From a checkpoint of a small mixture-of-experts model trained on Wikipedia: width 128, 12M parameters.
Below are experts of layer 6 (counted from 0) of a mixture-of-experts language model. Rows are named router (the router's row for the expert), down (a neuron's output weights, with its number) and show model dimensions 32-63. Each number is 128 + 32 x the weight over its row's rms, rounded and kept within 0 to 255.
After each expert's rows: "raises" lists some tokens whose logits its average output raises strongly, later layers aside. This comes from a sample of Wikipedia text that the model never trained on.

# expert 14
router [ 68 148  75 112 134 137 117 178 152 196 127 123 167 154 124 166 155 162 127 200  79  64 141 106 170 187 126  87  88 169  87  99]
down0 [144  51 167  84  76 136 174 116 133 141 141 153  79 105 102 101 166 120 132 115 115 153 164  34 116 150 154 116 116 150  76 125]
down1 [ 70 118 104 120 168  97 106 187 174 138  63 110  33 153 115 171 128 126  82 115 152  64 144 189  92  84  96 142 124 143 127 138]
down2 [ 68 132 100 157 133 146 150 167 111  93 114 100 152 131 172  76 183  94 183 205 117 108 128  97 145 211 176 145 122 120 170  63]
down3 [132 132 132 144 133 115 152 111  74 115 134  94 101  67 135 172  96 141 126 149  84  93 115 221 142 135  93 170 119 182 135 109]
down4 [188 151  70 166 132 102 167 113  83  88 109 112  98 176 132 119 134 102 118 127 140 109 115 139 123 100 157 187 119 112  79 118]
down5 [ 82 100 154  90 183 152 134 117 120 153  91 153 105 188  89 151 157 193 143  85 113 135 115 133 119 124 203 127 126 113 121 128]
down6 [110 177 184  85 146  96  86 131 147  67 159 140 126  82 108 107 140 111 156  53 182 177  75  93 158 126 119 134 134 151 129 166]
down7 [149 130 100 111 109 174 113 123 156 119 159 147 147 138 150 132  91 156  84  91 124 110 102 119 120 104 151 141 102 115  90 122]
down8 [162 140 176 102 116 117 157 146 141 132 184 123 132 177  84 118 176 179 135  61 162 131  90  76 160 111 107 127 159 120  81 114]
down9 [ 78 164 120 145 106 114 147 137 189 100 137 147  84 152 138 153 156 116  94 163 137 149  97 137 109 172 123  71  97 204 164  99]
down10 [173 135  63 119 202  89 123 134 107 139 147 109 110 150 123 151 151 166 180 149 110  88 145 244 113 121 112 136 166 203 107 161]
down11 [119 138 140 133  81 130 161 176  75 147 114 160  87  89 108 108 179 124 180 129 120 171 225 181 105 133 116 100 159 112 157 140]
down12 [154 153 111 130 121 165 156 116 162 118 160 152 179  82 170 102  69 127 111 204 101 132 130 113 140 208 140 100  86 180 120 122]
down13 [ 68 129 154 147 169 123 148 124 139  71 146 156 167  91 207 141 133 134  96 145 133 101 110 201 148 121 135 116 156 120 118  67]
down14 [183  68 178 166 159 124  93 139 133  92  27 107 154 147 114 124 102 125 127  71 144 138 112  79 169 129 123 141 149 173 109  98]
down15 [ 83 129 139  58  74 121 116 134  95 109  87 145  86  90 122 143  67 147 132 141 136 155 142 167  94 112 134 128 176 127 137 117]
down16 [ 41 102 132 108  83 182  95 197 133 141  96 152 125 169 122 144 135 185 129 162  75  62 107 110 159  95 117 148  70 139 117 130]
down17 [ 97 121 118 111 125 146  80 109  68 137 119 139 137 173 139 101  83 113  98 102 143 128 171 183 158  76 103 194 107 146 158 123]
down18 [118 121 179 126  85 134 185 172  88 137 134 115 123 152 108 132 143 147 115 141  81 186 136 135 150 137 126 125 114 110 146  85]
down19 [116  81 118 117 126 131 138  71 150 111 108 103 179 101 121 126 127 157 113  78 151 198 148  40  80 219 103 167 114 124  45 153]
down20 [ 61 144 125  75 164 172  97 137 133 117 130  98  85 211 125  86 125 131 125 113 146 115 145 172 108  88 140 143 169 141 142 108]
down21 [139 141  84 109 138 134 183 137 227  85 129 186 169 103 142  98 149  74 134 125 152 146 169  18 121 110 148 179 141  97  94  70]
down22 [ 85 116 104 146 142  99 135 147 145 118 168 123 132  83 100  91 127  71  78  79 172 150 126  41 123  91  62 157 123 134  91  73]
down23 [127  89 171 114 126 121  81  75 103 126 189 124 150  94 131 173 125 112 114 161  91  94 209  80 101 204 177  55 106 128 137 124]
down24 [168 151 162 119 123 121 156  86 118 130 116 115 159 120 134 134  70 113 164 151 112 128  87  40 146 151 122 152 165  92  84 136]
down25 [124 132 155 117 101  83 165 116 105 149  55 137 188 104 145 109 100 113 145 114 133 135 146 130 151 135 160 142 165 163 125 102]
down26 [109  95 133 174  58 142 176 133 142 138 144  82 141 144 119  97 191 110  33 167  92 158 166 144 126 216 132 151 159 172 161 129]
raises: " is", " was", " and"

# expert 3
router [128 105  94 153 155  94  76 100 106 154 179 138 151  70 135 113 103 137 119 179  97 127 172 148 171 123 121  61  67 144  54  63]
down0 [ 83 115 123 155 100 116 136 113 131 126 115 164  58  81 124 136 167 133 122 132 124 129 132  50 142  81 128 130 128 141 160 171]
down1 [156  89 159 123 116 169  84 111 147 108 104  80 182 127 147 111 152 110 162 130 143 160 144 103 108  78 147  81 113 154 105  69]
down2 [118 149  99  90 144 110 119 127 135 178 164 121  46 146 116 165 121 162 109 104 151 132 141 151 104  25 112 151  77 122  75 129]
down3 [ 82 187 125 156 134  25 119  89 101 133 167 126 118 121  80 122 114 105 116 152 155  64  97 126 119  70 127 127  95 135 136  78]
down4 [160 137 128  90 116  90 191 117 102 156 105 211 104 116  95 152 118 106 139 128 127 128 116 134 130  93 142 164  83 149 153 121]
down5 [145  98  85 129 116 103 131  93 104 133 153 108  81 128  65  97 129 153 115 123 161  75  91 115 155 134 100 141  52 139  85  96]
down6 [112 119  95 157 183  80 116 106 121 125 133 117 126 141 150  89 123 120 204 169 158 149 110  95 148 160 136 139 104  90 102  95]
down7 [100 146 110 154  77 108 203 173  86 164 133  63 122 108 150  92 134 120 116  88 108 119 119 138 133  96 118 148 142 147  96 144]
down8 [107  92 135  91 116 110 113 130  56 178 152 135  44 136 146 135 115 135  92 165 165 113  87 111 132 140 121 120  78  97 108  93]
down9 [113 133  74 110 141 143 118  88 155 171 186 123 105 163 100 162 104 108 141 100  73 122 154 140 174 130  73 148 105 146  39 145]
down10 [ 98 136 116  99  97 147 179 140  52 139  84  70 193 145 147  89 153 167 155 196 149 127 150 125 164 127 141 182 129 130  98 110]
down11 [129 124 160  80 117 168 111 110 138 122  75 127 116 195  52  72 108 100 135 108 130 145 152 106 148 131 146 134 140 149  71  69]
down12 [ 95 130  83  93 147 113  74 131 104 100 141 165 145  80 108 167 176  61 113 133 189 118 155 120  98 126  73 101 116  53 135 209]
down13 [155 155 143  98 184 144  68 160 171 156 150 139  75 143  85 119 151 171 149  99 107 111  72 150 182  89 184 139 126 172 118 120]
down14 [143 134 109 127  98 106 167 158 160 152 155 142 114 145 122 133 142 137 151 132 137 229 137 161 131 136  91 144 114 137  96 114]
down15 [126 144 101 102 179 118 137 131 111 178 112 167 115 191 151 145 133 187 129 127  92 131 135 247 184 167 155 188 169  77 144 123]
down16 [122  61  74 112  97 178 179 180 190  99  87 131  96  97 133 143  96  58  70 146 146 167 132 104 106 121 139  74 117 130 166 152]
down17 [124 109 130 141 142  82 133 143 129  77 146 127 112  99 141 105 153 109 148  80 160 133 175 179 168 163 129 144 100 152  73 102]
down18 [168  63 169  72  98  82 125 133 115 137 100 135 181 137 138  88 123  89 157 157  74 142  70 100 151 152 140 144 136 133 142 117]
down19 [ 94 155 120 154 148 140 146  55 131 148 108  72 131 123  54 175 127 121  99 120 128 139 139 172 156 119 193 154 123 115 157 140]
down20 [ 83 137 112 116  98 157  70 119 112 116 157 131 143  33  85 129  84  84 111 206 126  81 144 146 137 162 142  76 144 143 116 164]
down21 [111 136 130 123 137  54 127 155 134 119  93 141  61 172 182 123 179 119 127 144 143 118 124 239 164 107 147 161  88 140 110 149]
down22 [158 175 147 148 136  92 124 115 175 106 130 174 178 123 106  84 160  85  72  71  87  54 105 165 179 149 153 187 172 152 149 113]
down23 [109 106 131 110 133 172 142 144 155 128 115 125  67 122 109  79  85 237  59  85  77  60 150 103  91 147 121 123 141 130  99 126]
down24 [136 152 194 143 116 114 126  90 108 113  83 132 142 120 111  77 110 185 122 190 152  61 130  88 147 139 117 118 118  99 160 106]
down25 [153  80 135 128 120 164 125 132 133 181 153 133 119 101  64 135 105 108  87  74 106 142  99 133 129 126 122  90 141 156 136 201]
down26 [ 96 121 128  99 123  79 148 132 154  75 149 173  41 187 144 104 166 166  94  57 152 116 142 159 146 115  80  65 101 146 116 120]
raises: " also", " and", " is"

# expert 4
router [127 123 137 105 161 134 101 161 122 117 139 170 149 134  50 122 137 125 117 121 154  98 133 168 150 125 103 107 100 163 127 130]
down0 [150 189 103 135 135 158  78 104 142  83 170 137 181  92  60  94 121 165 158  96 144 104 164 118 138 147 164 156 150  96  96 104]
down1 [127 148 123 157 164  75 141  78 122 154 144 160 160 147 113 166 117 151 161 188 104 113 141 118 119  79  93 122  80 112 153 155]
down2 [133 178 189 144 119 105 113 115 138 159 137 190 124 119 130 118 141 100  77 158 117 167 130 118 139 124 119 118 166 145 116 165]
down3 [149 121 169 158 131 155 161 187  89  91 156  42 158 171 146 140 123 173 148 115  83 167 123 169 151 158 165 116 116 172 156 166]
down4 [ 98  56  94 177 120 106  85 130 103 163 165 161 155 129 130 182 142 128 137  88 143 129 137  77 148 178 135 127 156  78 135 135]
down5 [147  64 161 148 142 136 136 109 123 124 131 117 163 129  76 118 142 185 123 136  96 115 135 153  84 107 113 127  75 104 115 144]
down6 [138 113 116 141 198 121  93  87 120  74  76  64  60 119  75 130 166 142 130 141 106 118 110 107 139  94 131 128  97  98 118 113]
down7 [131  98 133 119 135  66 131 144 119  86 118 136 169 102 130 156  68 122 114  82 128 114  99 109 111  60 115 136 101 154 118 131]
down8 [ 57  82  35 115  75 107 176 150  92 117 183 135 147 148 134 164 165 161 115 134 100 129 145 191 122 126 149  79 107 115 186 151]
down9 [140 155  98 153 134 137 150  91 217 163 143 117 170  86 142  83 131 112 159 120 173 123  83  86  90 123 140 130 124 196 132 170]
down10 [107 122  84 155 204 111 146 141 145 170 166 105  89 112 133 186 193 193  84 124 152 142 137 187 101  93  82 105 112 136 130 127]
down11 [126 155  88 111 131 103 112  55 155 100 149  81 116  90  78 182 177 128 121  96 148 126 151 135 115 123 132 121  73 123 171 162]
down12 [175 135 166 212 155 114 107  88 134 169 127  67  78  77  92  86 168 122 173 135 141  92 140  83 167 123 112  84 134 168 130  89]
down13 [130  92 128 126 185 140 154 164  90 140 148 144 196 128 147 110 109 150 112 126 181  83 156 218 135  92  74 167 144 147 119 169]
down14 [187 165 123 104 115 163 107 189 146  77 179 132 116  78  92 140  83 123 130 199 122 128 146 173 115 144 164 117 115  88 169 116]
down15 [113 125 146 139 100 128 122 128  81 177 158 135  78 190 121 149 113 126 106 112 126  60 106 255  89 138 147 177 114 152 144 150]
down16 [ 97 169 158 114 143  60 148 115 137 113 107 127  72 122 153 139 143 126 115 105 150 114 122 200 136  59 107 140 137 179 112  98]
down17 [129 107 133 132 152  83 133 133 161  90 155 100 129 145  82 144 132 158  69 165  92 163 122 173 114 128  71 139 125 110 143 163]
down18 [ 93 147 122 143 131 124 147  93 113 103 152 111 105 141 170  98 153 197  41 119 152  95 162 120 201  88 125 162 162 125 155 150]
down19 [162  94  54  75 103  86 124 113 128 145 121 154  94  59  50 114 100 129 201 115  88 161 152 119 126 168 139 110 132 134 125 119]
down20 [107  76 140 148  95  74 110 136  68 118 156 154  76 180 148  98 152 127 126 112 153 101 144 218 115 131 163 182 101 124 153 114]
down21 [114  55 134  80  86 113 136 128 108 164 144 159 127 124  94 161 130 123 162 182 152 151 193 113 132 164 117 121 166 111  67 116]
down22 [ 80 193 105 133 144 135  78 178 119 101 148 154 156 143 127 132  64  53 139 126 143 106 163  93 122 108 195  95 150 133  82 169]
down23 [126 122 157 103  94  95 120  75 160  94 140 134 132 116 126 166  80 145 159 167 112  90 136 117 158 140  87  99 147 107  84  41]
down24 [126 144  81 105 140 124 150 174  90 169  62  85  93 132  95 139 182 101 140  89 120 118 179 152 104 130 149 115  59 123 134 134]
down25 [127 112  83 160  85 115 148 125 113 124 132 143 168 133 150 101 131  75 103 186 129  88 183  58 165 155 157 122  46 105 110  96]
down26 [ 89  96 116 129 120  84 155 168 120 103 120  53 148 111 139 101 149  47 140 114 168 158 159  53 136 154 121 152  75 103 141 135]
raises: "d", "m", " and", "–", "is", "o"

# expert 15
router [ 70  93 132 114 148 174 176 131 152 125 141 118 141 137 141 118 157 172 113 142 116 110 136  91 138 181 148 137  95 141 158 120]
down0 [176 193 165 111 135 172 124 127 150 101 140 119 118 150 104 152 119 180 131  51 151 127 117 236 136  95 131 113 141 106 114 137]
down1 [ 89 106 134 115 171  13 144 105 125  92 108  82  35 195  86 150 159 102 126 135 120  86 175 149  70  78 178 148 160  95 123 106]
down2 [124  89  75 138  82 133 103 110 122 130  94 130 152  75  64 143 147 107 108 211  95 153 172 215 101 138 128  87 126 152  89 166]
down3 [178 152 115 129 119  87 178 165 143 106  86 139  89 160 132 144 116 117 150 161 134 147 176 169 140 148 161 158 102 140 144 111]
down4 [121 106 106 135 108 154 100 149 135 135 138 160 170 174 149 124 148 111 164 149 145 107 169 125 104 168 133 145 118 107 133 121]
down5 [136 176 111 171 160  81  99 169 148 179 157 155 113 164 126 138 141 132  88 168 145  77 111  70 169 153 123 135 158 107  99 145]
down6 [100 125 144  91 112 101  98 117 132 132 142 121  70 161 153 132 124 133 133 106  96  83 189 255 122  68  91 146 159 104 138 122]
down7 [ 59 115 116 117 135 162 142 105 122  63 130  82 151 127 168  80 183 162 145 126 108  95 147  77 149 183 157 137 119 122 138 126]
down8 [127 124  70 134 134 108 108 131 128 113  93 114 227  99 136 123 153 108 170 147  84 110 107  36 153 169 142 116 141  86 152  96]
down9 [120 116 142  97  84 162 161 141 171 118 138 121 101 104 133 152 112 111 179  93  16 130 143 104 158 175 181 121 123 129 183  59]
down10 [142 125 132 145 167 138 127 169 198 121 135 104  60 126 107  89 128 109 165 137 163  97 157 201 134 125 135 169 149 188 121 155]
down11 [167 115  69 128 147 139 113 108 108  74 110  78 118 117 167 120 130 129 128 144 209 139 165 168 115 145 156 136 141 131  84  57]
down12 [ 76 113 159 116 137 125 127 110 154 175 121 153  84 118 137 147 110 132 109 137 136  64 112  65 121 143 157 156 107 155 165 125]
down13 [158 197 130 157 208 123  98 142 134 140 122 101 132 153 131 116 131 193 116  90 186 196 120 169 146  73  94 122 120  39 143 141]
down14 [ 92 109  98 122 151 120 130 101  81 143 129 119  75 156 106 160 104 111  88  82 190  95 169 112  31  88 171 130  70 153 185 131]
down15 [100 112 152  85 102 122 104 158  86 148 168 112  65 145 148 128 137 113 145  79 159 159 109 135  94 101 138 127  58 134 110 131]
down16 [138 113 182 143  92 139 139 117 147 112 162 146 155 126 134 131 144 103  92  79 151 192 151  58  94 119 129  95 127 143 114 135]
down17 [151 162 126 142 133  82 137 147 121 108 129 138 159 138 130 146 103 116 141 101  90 173 116 148 114 123 134 103 131 132 180  74]
down18 [ 91 116 117 128 139  29 143  76  85 153  86 111  40 114  98  90 120 135 134 141 157 122 137 125 126 134  78 143 127 168 120 189]
down19 [137 195 157 132 125 150 133 150 124 144 106 149 115 149 126 175 137 110  94 120  98  55 104  84 149 184 165  92 186 128 112 174]
down20 [111 146 158  79  74 140 121 154 167  89 120 135 151  20 175 119 185 147 128 127 129 128 137   0 131 178 120 106 128 129  73 125]
down21 [149 181 158 113 120 107 117 197 132 143 145  92  91 194 117 157 113 175 117 151 118 126  59 178  53 138  90 106 152 150 167 198]
down22 [157 132 123  99 134 101 134 100  90 152  84 154 122 135 109 116 113 134 183 157 137 131 129 179 162 110 105 157 215 154 106 106]
down23 [117 110 169 130 127 101 119 105 112 127 131  99 124  93 115 144 103  84 145 115 121 121 176 142 122 139 111  85 148  93 179 143]
down24 [115  90 177 119 192 134 135 116 141 149 140 136 121  81 166 135 160 143 162 132 145 100 131 185 112 133  80  46 112 175 184 189]
down25 [114  89  82 100 154 134  98 119 152 120  66  89 125 111 142 131 137 115 126 118 147 104 180 101 130 163  92 145 147 121 134 178]
down26 [116 174  68 142 175 157 115 152 139 134  58 112 139 143 141 135 126  68 132  91 140 219 159  81  82  94 120  91  81 119 129 106]
raises: " was", " is", " and"

# expert 11
router [130 123 146  89  90 126 127 163 151 111 175 155 172 148  77 158 164 122 124 141  80 164 182 103 157 124 153 105  90  91 245  67]
down0 [155 118 118 157  90 166 101 107 106 104 124 130 160  15  89 120 148  83 168 156 125 187 108 185 127 199 128 112 161 135  88 166]
down1 [158 135 139 124 138  51 108 161  98 172 123 149  88 209 134 148 106 127  96 168 133 118  91 249  99 108 114 139 115 136 167 106]
down2 [157  89  87  86 129 109 149 149 123 128 120 107 197  23 110 119 160  86 178 140 168 114 105  94 142 139  64  99  54 167 118 112]
down3 [226 160 141 106  90 113 109 150 133 112  96 115 176 200 140 139 137 154 200 103 104 128 138 188 118 152 100 147 102 139  98 175]
down4 [157 129 153 153  89 173 188 111 156 154 135 178 160 131 159  83 143 100  85 167 139 118 122  26 131 195 147 139 143 138  91 104]
down5 [150 100 187 133 136 150 131 116 130 107 156 126  89 110 160 112 169 184 106 130  83  92 114 156 157 104 122 147  63 122 144 133]
down6 [101 134  59 104 118 125 151 122 133 110 165  96  66 184 138 130  69  82 112 108 138 168 123 178 156 148 133 126 116  71 119 143]
down7 [134 120 184 165  98 104 127 108 131  92 129 117 179 145 142 136 124 109  43 167  91 106 155 127 151 147 100 193 157 141 129 123]
down8 [184 139  76 164 144 144 143 149 158 152  61 124 115  85 129 109 124 116 137 106  98 116 108 134 166 153 190 183 155 157 150 147]
down9 [ 98  93 102 146 120 119  78 111 133 119 191 164  96 155 172 113 181 179 104 149 141  99 113 105 156 100 127 121 173 151 141  97]
down10 [154 105  53 178 110 138 130 125 144  79 131 154 134  48 113 155  92  65 148 106  39  57 148  68 133 170 138 118  76 120 144 106]
down11 [153  85 124 113 111 209 129 135  62 148 148 118 108 171 169 131 179 182 132  98 135 128 105 178 101 134 122  94 110 164 152 208]
down12 [142 144 134 142 124 149 133 115 135 127  93  92 169 101  69 132 129 152 115 179  53 155 102  72 123 148 169  81  73 162 184 204]
down13 [124 128 154 157 157 158 108 109  83 135  68 196 206 158  87 194 183 159 100 108 149 102 132 175 177 129 149 219 104 158 150 151]
down14 [ 79 173 148 122  97 122 155 206 107 158 106 104 151 151 124 119 140 134  70 145 107 104 118 143 130 147 134 201 146 178 166  93]
down15 [144  88 119  90 140 120 115 142  79 144 117 129 116 153 156  64 122  93 166 171  87 106 102 159 215 103 104 119  69 132 139  89]
down16 [109 148 102 110 156 112 145 137 159 138 137 118 204  58 135 115  98 150 158 172 133 163  83  84 120 194 169  67 178 137 148 115]
down17 [ 96 202 133 134  87 119 152  67 125 130  94 143 164 140  77 136 147  94  71  50 125 149 108 146  81 141 102  90 169 108 136 111]
down18 [212 115 151 184 107 116 104 120 133 117 137 109 140 137 126 116  90 173  77 120  75 121 127 133 137 108 106  99  95  90 184  92]
down19 [147 126  99 143  85 144 184  85 116 139 101 186 192 114 107  92 109 131 111 160 122 172 200 180 150 107 152 109 113 144 141 132]
down20 [136 102 150 126 132 150  44  73 152 156 107 104 200  43 213 129 131 116 202 162  79 154  79 143 162 115 102 152 132 164 103 127]
down21 [ 64 148  90 156 174 126 152  85 102 159 100 119  38 119 131 101 185 135 143 173 208 103  97 102 140 141 113 147 144 118 120 138]
down22 [ 95  65  72 109 143 158 162 116  98 135  78  70 253 125 102 142 138 111 187 160  93 126 146  40 128 163 130 102 127  73 118 103]
down23 [164 142 120 125 150 129 117 103  64 150 112  78 165  76 130 115  98 132 106 101 175 137 102  42 115 107 148 146 105 157 179 141]
down24 [192 108 153 181  65 121  95  83 111 152 148 206 133 135 159  66  97 169 136 143 135 109 123 148 114 119 137 175 139 153 128 173]
down25 [167 136  94 172 107 145  89 149 149 131 108 112  80  96 113  89 105 146 160 128 117 138 117 214 104  62 122 210 132  97 115 143]
down26 [107 162 135 181 147 208  82 174 171  97 140 150 117  51 122 131 188 151 173 175 138 129 163 111 136 195 145 131 125 118 181 125]
raises: " of", " and", " is"

# expert 12
router [113 153 191 112 141 155 123 149 149  79  72 104 134  78 120 153 148 111 152 175 100 171  76 117 159 184 138 144 125 125 183 169]
down0 [159 123 129 144 140 116  82 170 117 109 135 125  93 126 152 114 105 110 119 138 107  85 115 195 157  63 114 143 139 108 183 140]
down1 [ 89 167 193 124 115 190 148  98 151  75 130 121 184 129 113 169 152 158  97 125 122 158 106 147 167 115 116 156 139  88  91 141]
down2 [102 154 144 116  89 132  95 117 113 137 154 178 149 143 139 145 127 165  79 115  81  67 123 174 139 145 160 148 187 158  95 142]
down3 [121 177  84 112 141 173 169 128  92 152 120 167 109 198 120 187  65 134  99  84 192 114 148 100 127 150  91 116 111  89 136 150]
down4 [114  68 121 142 137 108 161 182 121 110 118 108 165 107 182 120  87 161 108 185 124 133  90 181 117 136 174 105 121 131 147  88]
down5 [132 121 169 166 156 149 131 135 134 113 176 100  68 122 178  95  85 138 179 160  82 147 135  76 204 123 128  91 155 164 152 107]
down6 [106 149 137 119 136  84 142 122 118 122  92  88   0 148  96 132 161 149 107 132 193  80 137 150  96  73  96 158 149  99 102 106]
down7 [153 150  98  67 116 132 114 109 137 171 146 129 126 179  97 120 105 115 120 117 145 192 152 179  79 163 107  85 151 170 115 106]
down8 [150 170 131 121 113 169  75 122 112 145  97 148  91 197 124 150 106 161 108  13  93 155 108 186 123 110 105 168 186 152 121 126]
down9 [105  99 100 139 164 159 120 122 117 107 109 129 208 158 136 105 170  97 179 106 124 137 179  31 142 115 139 110 166 111 133  66]
down10 [137 133 120 141 143 134 104 122  84  76  86 142 152 129  93  97  97 123 156 114  67  97 133 153 150 126 179 152 154  84 102 174]
down11 [119 143 161 120 147  92 178 120  97 134  77 137  98 187 122 168 167 158 137 111 162 120 177 155 137  52 213 138 176 116 157 122]
down12 [114 127  67 129 187 131 107 134 153 191 160 145 175 140  99 146 153  90 103 131 128 140 161  36  76  80 123  96  99 113 140 106]
down13 [155 100 130 119 108 155 128 115 159 115 176 132 197 152 152  77  88 102 124 117 157 155 142   0 134 148 122  85 136 112 140  91]
down14 [221 107 137 163 116 160 119 144 130 157 116 106 168 149  80 103 144 128 124 134 125 150 101  98  84 181 111  95 112 148 149  98]
down15 [ 33 115 136 146 179  80 197 115 107  78  78 140  61 112 161 159  85  99  78  98 160  83 123 123  93 109 138 141 180  77 161  86]
down16 [153 101  90  75  98 140 147 166 145 156  87  98  91 141 150 105 131 137 120  87 148 161 143  72  99  42  92 142 134 116 152  88]
down17 [107 176 120 154 160  88  82 152 156 181 126 167 111 160 120 159 103 163 128 112 119 122 111 203 132 134 125 123 125  89 119 132]
down18 [151 132  91 132 127 134 103 186 120  81 163 137 102 140 129 162 115 120 132 152 189 133 127 152 109 108 172 129 113 195 185 195]
down19 [118 117 170  99 132 105  58 114  60 111 114 129 173 103  79  88 132 164 175  85  98 108 128  83 143 108 130 112 181  93 108  98]
down20 [ 81  84  56 143 124 142 110 211 142 132 135  91  96 114 187 116 156 149  97 108 116 164 141  93 144 191 168 159 119 160 113 156]
down21 [151  89 147 142 148  96 111 197 144 122  73 104 125 109 148 134 153 124 150 150 191 149  69 177 152 133 102 161 112 133 168 107]
down22 [136  84 165 199 137  83 109 117 175 135 143 154 118 150 124 148 127 108 121 150 155  77 142 109 155  78 116 200 159  93  98 121]
down23 [132 136 154 114 113 128 155 104 105 100 104 144 159 106  99 117  91 100 158 120 118 128 158  82 117  82 122 143 167 118 125 133]
down24 [116 145 140 148 200 106 103 186 157  98  65 153 163  98 141 142 134  63  97 121 159 131 141 151 114 114 109 129 100 133  69 115]
down25 [147  91 139  88 145 149 141 191 134 155 135 120 151  75 102 131  81 199  85  61 150 138 159 229 122 158 103 118 128 147 136 120]
down26 [131 103 135  77 114  63  79 122 141 131 130 115  94 137 122 146 156  98 129  81  91 140  50 193 179  84 109 128 147 147 139 140]
raises: "m", "d", "n", "r", "en"

# expert 9
router [159 104 163 141 116 126 127 194 178 115 108 154 187 172 107 123 121 131 129 154 133 105 138 114 119 190 134  84 149 169 156  82]
down0 [192 168 173 142 190 146 129 112 124 134 144 111 142 130 116  98 226 139 112 100 146 154 180 149 102 111 104 131 116  73 119 164]
down1 [157 193 131  46 147 136 158 150 141 110 173  82 144 118 127 145 124 148  88 127 114 139 150 155 162 141 119 107 117 149  99 134]
down2 [120 154 125 132 184 168  61 131 143 110 155 144 130 150 127 154 130 179 102  92 148 117  93 206 125  32 106 136 137 111 159 181]
down3 [129  66 104 114  73 119  87 102  98 137 141 181 167 126 115  77  94 148 157 132 119 131 153 121 101 183  92  94 110  95 157 200]
down4 [132 168 143 128 145 207 127 156 163 123 120 138 180  66 115 153 139 107 135 134 133 123 142 111 146 200 120 134  62 112 184 123]
down5 [144 106  55 123 170 209 135 110 100 148 125  99 138 110 198  72 141  59  89 108 194 151 113 100 108 126 141  88 123 124 192 109]
down6 [156 109 152 134 165 111 135 105 214 114 129 151 121 111  53 107 124  80 142 154 135  67 122  10  93 155  86 124 108 100 102 142]
down7 [124  62  97 131  70  49 132 128 135 121 134 163 186 136 103  89 107 166 155  91 123 142 130 179 104 116 127 140 205  98  78  68]
down8 [114 110  90 139  78  97  87 142 125 157  67 132 161 106  86 154 150  77 198 173 106 144 170  70 106 190 184  60 108 112 118 148]
down9 [114 122 194 117 126 129 113 117  99 154 136 107 122 164 143 172 143 113 164 139 165 155  88 149 115 111 166 177 115 161 121 148]
down10 [146 107 156 138 123 117 135  93  98 108  92 175 112 190 104  88 141  90 122 111  80  96 139 178  77 131 126 202 172 123  77 129]
down11 [ 90 163 100 130 140  99 129  83 169  65 152 134 160 167 201 144  98 122 135 154 170 122 133  68 104 132 163 134 172 104 143  96]
down12 [ 90 173 107 149 127  78 117 183 163 146  89 108  97 132  75  84  73  76 127 125 194 112 106 191  99 127 160 123  77 145 189 120]
down13 [134 151 104 117  51 193 164 128  76 109 159 162 201  63 164 105 139 104 113 154  86 157 128  56 109 169 122 176  96 113 113 114]
down14 [ 73 117 155 125  55 112 180 144 187 118 141  99 164 117 134  82 196 117 106 124 106 176 118 113  56 138 123 113 101 131 147 172]
down15 [165 111 149 158  49 175  98  90 125  84 155 182 142 103 145 137 125  49  92 145 150 182 145 151 155  96 105 110 138 136 136 181]
down16 [156 141 155 133 116 156 135 119 153 118 178 140 154 129 134 140 119  90 122 137 135  89 124 140 199 189 156 150 124 109  79 116]
down17 [112 127 183 157 132  85 120 111 151 151  94 110 101 153 153 102  88  91 115 158 131 118  79  63  92  49 173 155 129 153 108  76]
down18 [ 93 130  85 155 158  63 107 125  97 114 171  94 107 160 172 138 103 152  99 124 155  71 109 143 186  75 123 111 132  98 201 171]
down19 [126  98 130 141 135  34 136 179 183  89  88 104 108 114  90 126 111 137 147 159 180 178 155 121 121  58 136 169 112 169 141 147]
down20 [ 92 191  86 191 164 121  96 165  72  87 122 164 122 149 118 145 131 157 116 128 133 113 136  87 101 115 137 210 137 108  87 164]
down21 [109 136 129 115 130 140  88 169 106 139 111 117 154 211 135 157 151 183  53  96 158 135 103 218  85 103 119 151  97 138 122  95]
down22 [ 92  96 163 133 122  92 167  99 106 142 193 116 138  85 191 138 163 157 175 196  81 121 151 174 183 168 115 137 118  94 143 125]
down23 [132 179 121 146 150 102 131 201 138 165 127 103 138 145  81  89 143 109 127  89 180 124  95 193 127 144  94 158  89 169 164 120]
down24 [106 136 130 157  79 158 151 131  95  83 125 142 121  85 138 124 112 129  63 119 174  91 148  52 143 100 138 155  34  87 166  97]
down25 [148  99  98 133 110  67 137 161 195 149  89 155  94 125 145 131 156 145 146 157  69 141 157  31 147  70 168 108  60 127 165 109]
down26 [150 106 137 120 103 123 144 128 158 177 108 141 123 109 118 148 126 156 135 165 188 172 111 135  74 158 140  97 111 156 115  85]
raises: "d", "y", "de", "m", "is", "-"